From a checkpoint of a small mixture-of-experts model trained on Wikipedia.
Experts: 20 experts in each of 9 layers, 400 GeGLU neurons an expert, 1 pick a token, a softmax router.
Training: a variant of SOAP for the experts, 541M tokens, 8256 steps.
Below are experts of layer 2 (counted from 0) of a mixture-of-experts language model. Rows are named gate (a neuron's input weights, with its number), up (a neuron's input weights, with its number), down (a neuron's output weights, with its number) and show model dimensions 0-127. Each number is 128 + 24 x the weight over its row's rms, rounded and kept within 0 to 255. Numbers have three digits each.
Before each expert's rows: a language model's description of what the expert responds to; "comes before" lists some tokens at least twice as common just after its tokens as in all text. This comes from a sample of Wikipedia text that the model never trained on. Tokens count by the router's weight.

# expert 9
What it handles: Closing parentheses, braces, quotes and heading equals signs, e.g. (incumbent), == Honors ==, LaTeX }, plus final pieces of foreign names.
comes before: "\n", " |", " (", " –", " is", "\n "
gate0:086131144142138132150163145130122161091110143124166163116128090117130166124093168113152114104183127146116137104109162088144144159192113114134123116128098139151131086117172086138109128114128112120128122112103123144125140120135153101161123093131121109108130153074141087138167160110145091101117131135122111140135132161143130129111120161118116080143087139119141139113148090119132121144155
up0:093173093113167163120105150153127096111112157091159121164107152116184107127141084114136123117109120151156108103112111092143151067172135121150162116130134186138113124109189113110151140166113148111084131066121133123119125099106160139156165144130109164149132135098097126145099153148137138155135104145130133156174101190112112103157132181125104110141135137091137115124095145135139141189130
down0:123116160108110166128125108098102140097101122135155140156169155079147098176165113154125141161156112127130136104079120098093101152142122128141135124102121194133098137100131144137099158159084149111113118119091149117132156101138139114120084111115067120169128121133113146103115104150123098121154155155149106150105095118114210127131119121122105138110084106138129111102138115164107137168127
gate1:119134100144135143091104138120120129147127088129137111152121089149144148089163116117135130120139143141113163084133116121113142165111100144111123152111127130151123096138128150130137161158145120076112137166134131118169141115132120145124148104106128154123101126093143113116111137101137102185081113164126131120140116153156129128125153132113132129127192100121115107103120094157156164107138
up1:137155119130142105185144070134123126117122149175119145092129130154098104150120089078098155121104116154117136103181154070136130150128155125104127136115154156109088139124169154104172117140158107115096160161115110150109121143099108142113099155141142156138074169124090143138105152133160145108143107125124132148133105113107152155136128122130120141100084168119134163152098127113144135139125
down1:113111113070100158137136115149132147162152121063120142106116115085115157111103163144088086136141128164142131124101113117134112092057110144118161128097150147164104087073123121096112200141136115161099096147155129117128148106136145139117134127159101149070181057142128147149082126104160165139152094137186124157152119151096129159146126186119107122153132109138126146126125138129107097157143

# expert 12
What it handles: Pipe separators in election and statistics tables, plus semicolons and line breaks between list or data fields.
comes before: " ", "\n", "-", " 1", " 0", " 2"
gate0:134142131125134131091150129142161129126137139144145204115120132099119104096141134129108117154111170123131105114106094102160175118103092139163129131141109151115108132142122171110145123160107147094119158119172138121171177112138118122154171111107104120093114166141102108063106135108133091165098065177149125139127109094129098136154083138168139124127150134160115131104151108178145118148167
up0:139127114144131113129087098089101114130148152147130155141115142137128092138132128068164162132123112105094104089093109140175112085128119115150083114111108129126116118139096113132124152132145157126125209110074106119155084131086135133086092107139154120150142128114166108123121186175111126103144110125117140111111117143091123106151091137167141112122135157112147130142149131056130101096134
down0:105095074104119157159129118141108112104118120144143144134119136139104100130103099157118176120143144091136160116103143101167152098164158150092121105142132113150110091130119101147110133136119126155120108169107144107154100121129129084158113135126135140144095148098131162094110077127111114128132171090126099151130103130104107136138135139134138096098140094121129176150156118130120161155116
gate1:125119138132076111102125121126102090103127100088072112118111143125181073135129174117117098132147123147142132108119074135136096137157164117110128122077137165141106120113120141132125082145078095126115118104057170128154132119129116136140100116165103133133148111092162110109146126126179134155121122099117114139150065078107124097158158122127149155122121079128117145123121160124160116108111
up1:089106140123098107111104107135102107134108146119104147143080133130081046169123162100102130138107129099141112123107146106133133122178129107075104107125165140148114174123146072102139083097116117142124135138109122131122122094097093147121148159160134127110131131098183124165094122127174124144107124127137161087099166133110071106144172092118129115126099108084115067133120153140140116096128
down1:104122100127100165083108149097109127119106122133128127111129127080155118145093144078111145111104136134170148136143140128101137133160097158148134111151145161171146147126164078148117114135117110072125130149139079140120149070099082139132133117129118119121129114136133106135136170154111099096134162149125200136131116158097142156127154150122106148105175138108120113149181113158138144150130

# expert 2
What it handles: The word to before a verb, plus modals and state-change verbs like would, could, will, became, joined, mostly in biographies.
comes before: " be", " the", " to", " a", " have", " make"
gate0:153142169159121121142160115090163099153135112135160104128074108111122121155130151138140099156136155103117120152115150097126116114081096118155134142101118162091180141155142143133117146148134138149123073129123178125110115082105110183082142095122075166161132146183120121109154155146147123119149109105153143141155138153128130141141136110126144118124112145099098134083123166112146140122110
up0:132096128072157142112132160128120150132103141101135148090144126151101093116119173147148129134085148113161120150163127132121124131133134138127094145108133108130159113096107134148111094089128105123162108165144163108107153127122112164138090119104138113082134113152159116132105114143095152156109134098164141117112137130103117129123109147142126141156134143132102137124148136129160137129123
down0:139128089152092135131139097125137166148123134163105103127092156069122110098161155131103165168092108158189143140151121121154155107094111154110134148103143113145135133125178104137103122144123143121131133102156140132101165135133111146112143141093154108166109135132118111137136120140144120131091128116157165098130164135128152163122091127107105099111129117135105129101117124113097109174131
gate1:104150143135117125139122144096120134132132138123118131089112137095084076168144120109105138130141115117093164155128120095131148129143132123141119140132104113129135127133073167139142120125129163144149130130132091099143124093122137107092140175125122121089179140114098089105131107136132097164096144126151141097127113150113139124142143115162162168169151113123099108142149153100168142120100
up1:146152135168137150108147112167104147104097090115061106130146142103147096127154132142127112090184083129170134142130112142082159139154161164070083108115153143101126117115166124134157121086119173137105121125136140133108081125122123117138076090097147149118136126145140161181115131176102123119167100128125124070144094142161128129129117119112103097142148099100123140139105120146181128108142
down1:077124107160119132119124155143161136099131088106122163155119164138171105143168155153180130129087095116128115095119119147137124128155132090118073131140119102131071116163117132169149132186115119128144126111123143189139144076101112114138147106117126100143149130136118159139137091094136119139119115095115131131154091169096151069124128100101133158120133112122103133151150164117127152131114

# expert 19
What it handles: Sports and organization name words like football, Cup, Championship, Racing, Team, especially in played college football and sports tables.
comes before: " |", ",", " (", " in", " Cup", " team"
gate0:168099119128118150129130146138145160113134096153132136130089118085074125060140146149131093129117162133130118086144145101153115116105105073135122144106139147105117132176132124153114121118124116126112095141151117121118140151135114072149147164111114083172149114191124101182141107104119129160118071108147110139154141105125133180096142096132138150138095150131175122116135112101118146134066
up0:125147164111145140072138126145115094102158112086078100082121161129154114158139115108104176119170095089120174128152129093140147084139135127123134140124155121126122118098087165091159071098121133097146149144109112108141113120151112165145134095166142104115153153153130147117105133140153183105126196148090138163116114148122159108124121135105125104142145122122130136153127146180108125123088
down0:152160136155142172139100112124144145156143130126134149185130109121121110160133101127081164156132144132102129138125155113129118108146155152100121128189071113136107147095118110153117096124091077129099112105149122109104128115129164127128154132145157144110096129185091118118127131121100113151122145127096099132168094118129162140089164079154067156133155099127118145107130094146126102098087
gate1:119112190087088074124126135122118172132134110136126172161118110157128120114096141151157131105137157148128156141147152141127098110125151124147149157126104127130118112120143138113151146125102123070131162124111111130134122141149100108141092150132120141154090137111066126122114120087107101158079109106128100142124157101167144124140127119131138141117121099138120141145108105137142168114116
up1:094165088154125126139124079169167180158123132161143134131119144156139094102129118184112108130109115140098125132100140122103122125131113108146211078157067109138080109107158137149119135147106116136139122140109116122107130096150115099150181133081121126151067112123135145102125127125141135133113163157120137108110138142137122122153130106127101115168118105123165165110107106147135137135103
down1:143099111134130149141117115129115117083091120105118137172132119187123190136091165115136108152103143102095149138164127140122098152138116133098162124106187127082087158115102116165124158153112099103135111108126103138116132128125139148113094088157159096140120097122162092160119095124102166153154123146086090143123106178105126121119114102157142117096145152112142124138120115137095117135156

# expert 11
What it handles: Commas and words opening subordinate clauses in running prose, such as which, who, that, as, when, while, before.
comes before: " the", " he", " a", " it", " they", " she"
gate0:089162096109108135103163143105135144151139147113124168090107141136150123142131116116150074115117159126093170122112118129137142110112161154116132107162079118106145097124101082130104112123152117161112116118123151118165147148168161138138149165132137144135186082119153146126104140154138131153154158101091121158123124149100106101134160121088164121107156135118120132139120125121134101123148
up0:127121138124154127154104108144117090079141130156140158113164139136143142148134092100174138143156078138126139168113185128074162160158182135137122126100131129124113135137160109124118114127155184121096119138134103165136159098129122109133099163129168144134126160100071136139095125127169088091105123115139113128145097105116137124129120090147088148173134116146101138137159119123112068144145
down0:161151154146116115125132145094155074128165130103119138124114152094165152164141132084162142170165071114141151052102135115115133143131175154162116113115170110079118111127126150154153115051082162143164104110117133126162110084112085105156122151135110137151105181158139075111085120124092098127123111139148142135121141143122142129138097112110111109120123130146126145125166143094160115154124
gate1:134143159112127115123098129113153137095139125153098130089124093137151110144100106107090163118139104116094133148180168123166111136121159147116083115133167172102105110133152162130116129123090142093108137127127120142084137137211127091136127138128123185148117142114131132089097147133126098125158126117125132138131137167168111133140119171123127121100181119124144119135131133138119103131129
up1:135119109089104151133164138120138140090133126175177100144129121105146114146172168163154139111149126149096114084104155140106135111139117126138149160115093124128117132153105139131188132130131133128124160150149128134104159119158095178120162137126134129122155170084105157131139084158148144160118105119142092158117115109137136158118122159122145111117152153171142116106124111075170101128159
down1:117116149107126094132133158107125085125134112085125122136076150100172111133126073142108094156160174111173165165108140122118117161166119156102124129116099149135095163129140107108101136122112106110114090107119130151151093135154147174107126145102118127120130155165109102136134144133139107168141112117136109116119158117139117135143127138134092119084109141148129158123127156116124144155148

# expert 7
What it handles: Content verbs and derived nouns in narrative prose, often after was or his, e.g. released, worked, development, performances, destruction.
comes before: " in", " of", ".", ",", " to", " on"
gate16:133135092086119074122139155130130098104135107129149109128123148135134152138111145118157116150117110132130144143114152117089143128168155106130054059157124134079164127132096148138141120153118101122127115140129099087151129156099112121185114104123162121172127122165180141152122153086126090090132104119133099094158146125092167162130130152130141101138128117147119155131162163122141124078092
up16:157137130081116104176094093130146153162142139151138125034117108128150102134175124122131113122118175133170118155168106106130107094154148133133171136148104120096119114182128102098059180111093123127089095132116091101172130143117149127132124107108135134172151149122166149138154125141113101129151070164104141148126135134129145099154110102159149088115166109117151145142117123107090140073091
down16:112134100129097129116139092139125117169135115121133111103110142135152197142098201116123109131111175147108138110141137121117179150103101108121109165140091147128123122108126125141134129119132144158078129113128122097129142156114089148142171111129125165146156150125130150142130145133138137140129084131141157130095165179140133122154110129158108101092110134131146094098099154094129121128130
gate17:112131078081155137130109071136131134107116126112099126135099110111128103135125095126109138158132106131165147145141134105108140117152115050108094138131157165171100095060105204122141105095137116109124110125125151164154163134131166146110164119103133101126104140158140115115135100133108161124146099128133099127107151109161165130102127121123077119132148126127149154147137131164154132125136
up17:098124118103131162138119137131139113110133178105091122143178146151156115144138092152149101111131148078117134112162137119148104154162101103138108155102139115127099146153120176131138106135110119131145146145138143163135146100144130125135116130130161138145110119150106147105154147170152122140144097111126100111116128134160142138119133106174161152105130111112167125145117142114150127106118
down17:138137158153172111083129139141119076164113130141125105100161163120122116117115121140130102124134134117123160095146119133093150113134101142107174110134127113119162103132144133156119131121163088120127147110105102107157069139108067122098116109145160124130167131118128120159160146080142100115128092150108103164162108129126133117132097128086163138090112169110173070097133139161127130111109

# expert 5
What it handles: Four-digit years, especially in decades like late 1860s or in 1989, plus given names such as John and George in biographies.
comes before: ",", "–", ")", ".", "),", "s"
gate0:119092097127146113134138105132152143099142128126080143121153140097136111124138138124110146079077106062126078108100103136138122167105149135118096097130150134113109115081142111148103168139116137129069133102169135134140152177119082126133109133170112141099127136113126083076148133130097064090138104179125070110090147127137134145176128166151131071130103125125139122129127152127148149121084
up0:189095096092124101196149140157102136109168104092140151155146126122092099101124134094130151171167143128137173173118114126113075112144138092135145142147131122112140156143087174102102131120134095174172133100120118092112175148084150132130146166156104100071158165117096161115112105113081163151122106113051133082154127131114117133153125102122138124128136129127146174126131154090101131124146
down0:072113171130126132093140150158153137113144144142120135127143118116119108142118120170158106148134084112141090113113147095081126137147147105117130125095144122127141090113092114155109120143094159161141157152156116138149079127117150164155128125141166124185139171128126099132113116129145113114113142096158159139087092126124143127145075135143163119127151147156103108088124123160102115121140
gate1:085072093157132131093122087108107111173135127117183125129106194107119145117146080154123117088111139104108215129063093142174136094121167188112168105139137138142130148111181120122127137148115119159138162124087116119102120168131151160140107154132121139123148159141122091119176118154104123137120113116131144090086113143134127106074147114110107113148142105125158132147098106090119117131105
up1:152099122147128141130143108067138100164161140133123084108173137115168091111101145108149095141128125109115141099154154139088090145113138097101087117163163115104172150130144093151121123135173148133112132102162139109142194095091173121177143092116109120167104087123102109141101118099109128155116120160121148094156137101147110162135127127136107077137082122136127087139104111103144138125152
down1:127112141127110133115166155167113088125137145120102121102157136099085083117174094184118084140106167121121120112107156133117116087074137136128128094116115101160138151120117161145170144083119104135121135084145138119112127170148111151136116143152139105118113079057138069121107108120118070163098152184122142146117127074071073171142122103163100119136101095126122135116105114166098085154092

# expert 1
What it handles: Pipe separators and small digits inside Wikipedia tables of statistics, records and results, plus semicolons in lists, e.g. | 0 | 1.
comes before: "\n", " ", " 0", " 1", " 2", " —"
gate0:088110135126167155099075137088102104145100154137101108095138162125113186107134177114115118136127129155163136100144109129106151127138141161112146104156113117145083156125122109136188142118125118138123137165110161098141104114122119139121123128125114124123126152117092166137137101167108107129116132127138128114135120138118141080140115118137124136117145140099151099150153072128119136105143
up0:081118137153127135140132125123115161119094113148109076116117126157163118150120102155139118136130085106155150099134118122157164200125118117137119100110077169133126119141141121110113123137142133123139141137146069114152141093133115118126149144136065134104121101131154172060143144083184077127113124098151103102151151130112117087178142091167165130102135097147138131133100116154127148113092
down0:120152074146105132152156152174148107117118110123153098134175105132110164113170087172149124117154136111089101152148123080131073170107123098137104139122151116100132138133122143123129090150132168131173153084119140146133158114140147167123121112117115161147095137167151103155125139134104092127144109121161118132144137193131112144164125153140144179122141094126154102169142148144135136141153
gate1:154160142066098082161093120169106111131134111088110169129095083113095115081134135126085094152101160182132100090141145150148133148124133166191117163126153140146112144133129149145156112143103153111100155113166118088155121172137135134119150096150171086116157133097122104146130101129131115175103134122078139115138136135130149113122148117125173132110166155149148109119093106124157144150103
up1:091087071109178149156157158123164190094140144123114138142121166137145174178148137113078106114119113090111164106150132167087155140101134138108106128129125131094136160139099145149142100177141132149098124133113128124066134094136136138122116178117148130103129119103090116106150103070143135127125134142135154122145132127112124112099154115116107111129166112161208110144131136159163133088150
down1:137106149080127141139084099142119149145142161133086151127096156151139107170124129112123104093121154108138133133118122110122140151131095083104130133128123154160138140124147144091125136076120128156149132140118121100121131136142135148137122139134124120097140123148159149078133142160157094187078094150103098131131149145148121131118103155132131138092120130121136151134105087175101182103115

# expert 3
What it handles: Field names, colons and line breaks in infobox-style entries, such as Preceded by, Succeeded by, Website, Genus, Nickname.
comes before: ":", "-", "|", " by", " Born", " name"
gate16:087133100103112147110158133144118143119149128115142123095148117160130114138130152135123136092156128153144131152125137146138138130091147174122127152139144148104145084177119160125144126144116138083159101148146165112170153122106155138109152122137098114138081185093100124139140123119136103126138124154116158128127154111155139127125148127136094150145104144140156128081111111143148146105143
up16:176154143127162104124108116120162142106138163148099061108106094116141148107087160148162150110119129118162121123129105110133122124124135104161083106169135105162109102139108094152165161153122113102134118153159198136100126130132114141132119159171128132140111124136112124113113105161155112088132094112115154104114160091130138144112093141143134143125125154085198127135090143108176102115116
down16:162163125164105148118176113100159126153139138081105090176106160086132115143137131139110108134155133130142136141135164087139110122138150128160130112156142141121142123101120091137120086147152127139117133114170126110129132171155106096142120154104143135163105148171130148118131131156110104129136168121142114075108114119149162128157132101129161135090127094126155169092176134152143138101113
gate17:114149168139140126067116154154120115144112092092138119133129180102094117153157178097129127141164096119144142130146087154089101148175138133150098153112119103111088144147143150132108125051109150053096145107146154151117095104155176135153145132129177113136121132107142105105128162136114142107097125157137137121108066129115162100156106124143154111125087109097089096123114155172136155106057
up17:126120154091169154133132106097146140118142098121079139161127144102146131159138091161093159109138081097126106087097136118127147125159156098138119127102122084135110176119182105146112168108131157142113126140141167116172094057119154139119103119109137142114107107148131127142116117129117095128118184092099136118136133138155169146156139102108134138100096126180125144102157097143138154132136
down17:107129144151138101168103066171137174129095143098146130114098121096130101137100091140139149132101104133146108170094153127161157158105147119128125162109141154080125168114123112164094103076096123109180136149161147142119187112156180135103144133086112136156147141148104151142137154135132142112101110138141140177114160119138159113109148119152138147117111126126121139146103142131167135079150

# expert 6
What it handles: Spaces in LaTeX or non-Latin script, capital-letter pieces in codes and tables (SI, SS, ER), and adverbs like also, often, usually.
comes before: " |", ")", " 2002", "==", "O", " known"
gate0:147147128161124163146116146137102151138122125108128073117129117117141132086090127110098115133093131150112128109142135120112109073151130151125088107162135066095114143102154109162122146126111150119111164153099121084132118123136178144105098110118138131167150143139104124100106150088144089135148076110112133125113152104084121098095158113141107122143102121175176122167118120127115134089101
up0:118146106115083094131157131113128113140112102124127143120122154140120149132114147157107130115141140151136145141133179109177082154074128142130124128124166106121148102118066143105151140086162108100089126115145100160166147143152171125126084130136087143106128141154135118145123136120122147144141130166124129166163107099160179135150124126107147143116136090150089116147116121113155132123117
down0:124103109159126094087168128120129116108122166091137163122156177140151110135158121099146090122135140131143160147129129098192090096112160155140127099129142142110134135131130190133139142129166111197133083128134115127134120132085138123141139105113140138170100167127125156163148144087120134129134092100141103123121137088134106123093127118131124141113160117132144123110102148091134132158119
gate1:117138157201127146095139123139091112142106110130157103067115098124134138136120122115124121091127104150087159089155121114113132140161119113132154128114107136136161135157120146103107139168166144119151153108088106144131123158116113102111144133098083082129108124155113092162092129109102133107122103127087099161123142115143136133106140103130120148145109148108130128128141133148121142135160
up1:140137072123130121108090157150151153125131121146156095181137112126110124133123114124138095107139135146112101136152128119136128144100150136141145179144109134134083145143125121124193135128077116131096136128103146142153174117140152095143107133122116158062134104119146169101129099111105117129137161139141127128139104152153104137132104138167125170130157131115116117126123131137121102087154
down1:128149127128131137144158122145109160175131146135172112087132119122155141129128141132137092143102116156097088152142122148113141133105129079127109127123099054135080166123158144137135123117121157139124111115137115096134132133180158163142107135130139099118147149138159094138114136134113156137133113110156097095127120158132163112114133146137133115122153137126121095129169123098164164167138

# expert 13
What it handles: Digits, decimal points, dashes and opening parentheses inside measurements and table numbers, e.g. 67 ft 3 in (20.50 m), 73.6.
comes before: " |", "1", "2", "0", "3", "5"
gate0:146148140115118124127127153120133107139134112113145139122085155124142103072122192105170120144116144114143127147120130109132143108151121109115135106093081136122139105156127161140142113077146098149129102132161155104138127120119130108109126144111096123135135134106115131152147142080123092105144055151084092129152159126171182128148118114105130122130107109115160109114107129125137108127112
up0:141117169119143162080131142180185108113116126103136131086119124121131117101168184151130154170118080072091162122136144150123118116197141157124090171103122150153100142152147133114148123133092104143141164135097144175136145123086097128105131131122156127118124116092099144136120119142117109116151134149133125097126137126099100133111104088152135138158144100116132142114138153130133097134138
down0:076145117087163131171136155091120118101150118137155169098156107128129135165148150126129145118119153086102142133120192151097137170124104119107112120127153144148133114107123166078183108115118109156149099137086166142103130149121162159127107141139115112127124153117109119102145164160112127105162165137120096106110113119122129108142143098125164160107144105155186140147118118146124131109117
gate1:121089133126110148159111140103125147113126163129161099107095122147146143159133141165105139128152172156145121106118158145133129145186113127131152134128152155139102126175171135161139117092134128136125137134107131171143106105109137121139089137109120147094129118156083121148175112148145178111106129119132166126112154129144142130110138199136142140165105077116147071142124085141153137102133
up1:120098128134103179111162119072135103109124150110147162128137089137170141124144105177159070095130103086129124112161122130140114122190147140145144162116109149139139124136134125141192148113100116106135118113145128116141118088132143122115108065132098100128093173112155126115151109163134117131136161121140128088132135105138108144140068103088107120152131084140144095104137131101112134123126
down1:158130099134121124137128142150145123150126106106142168129091156135082105149172106152163118137082152134100117101134094125099121093192123138092158125169171153146123155159111146160109113146153127124141107096149106092128087125145127118110138116109130102108133173159145140173167099157125147139133118136098173125160109152129119148115090084137111138091111099128174107168105116142101101118119

# expert 4
What it handles: Prepositions after a noun or verb that introduce a following noun phrase, such as of, in, on, with, between, during.
comes before: " the", " a", " his", " its", " their", " this"
gate0:117160179130126158107096117122090131135161154186058078135124129142120147110134105155169134136196125131095085172103158141115158120145158097105092154135124133118113154138095137134067157150123110135137120164118161085119123099118126141146090159094135152145138111128140115144099101137111140144150121108147141127106150112109164131140174147117121147134162141104103163136135168131153124126136
up0:141139127127103106145102140118135133129124126132093132121122123114164085123121177144113137139132123177135142161091133104112153132130148136138128158104110106133137104092087102149109153156115122207128132146128127104138118132142110090091127091146176119133114122086113081116158133124084139114122083117168109082144153160108105118147127123125099100145123118156108133144159163173144118163142
down0:130151131152115106085178134152087148121106120128124140136157184131117105105141127136081139130108092153144120117088195130137139121080157118103086134121138131160089144103151150131123173132097127174150099125145133152131122127089107113134133117137153142098085133120101130128122130135140114129172096111119096107106104165149117125131121132138112075132122165125121130107115108132123118153114
gate1:130117111186123178100117133099118120134108113105151131134078120164145144092155137186119138128097104142145103112171097160111139119161114147153096164107111129132159104152116079137087081114157127122118110129111134149147102137164115139104124149094164117133094094074113162156115148100144144122158159145106116150080156136113164105132144173088128096139165143138130107075137182110143156092115
up1:129123145175127143119116105140177129146128128130125134139116112140099097122115109099174089108110132125138113114204085115147100129097118151162131166098143124116105123073141122125101141159162120131130121140152109100132144128151155136128087119107102186111111122159116149142160171135129084131108146097080113102101106103158137148150082106090110163107102160181155154116157119102124116074083
down1:124148119126111108118139134143129119112119136129095163132130079136117106153145130136136147093138084124135132122138125135128107109115119116114135116141148104144136140118079138104122130161081179114110135078152127122129144108152140122090106143134119101121138143067113134074102108132143110130136126124107108141118134180095147140144147147130108101099150128160146157091156114108130055161121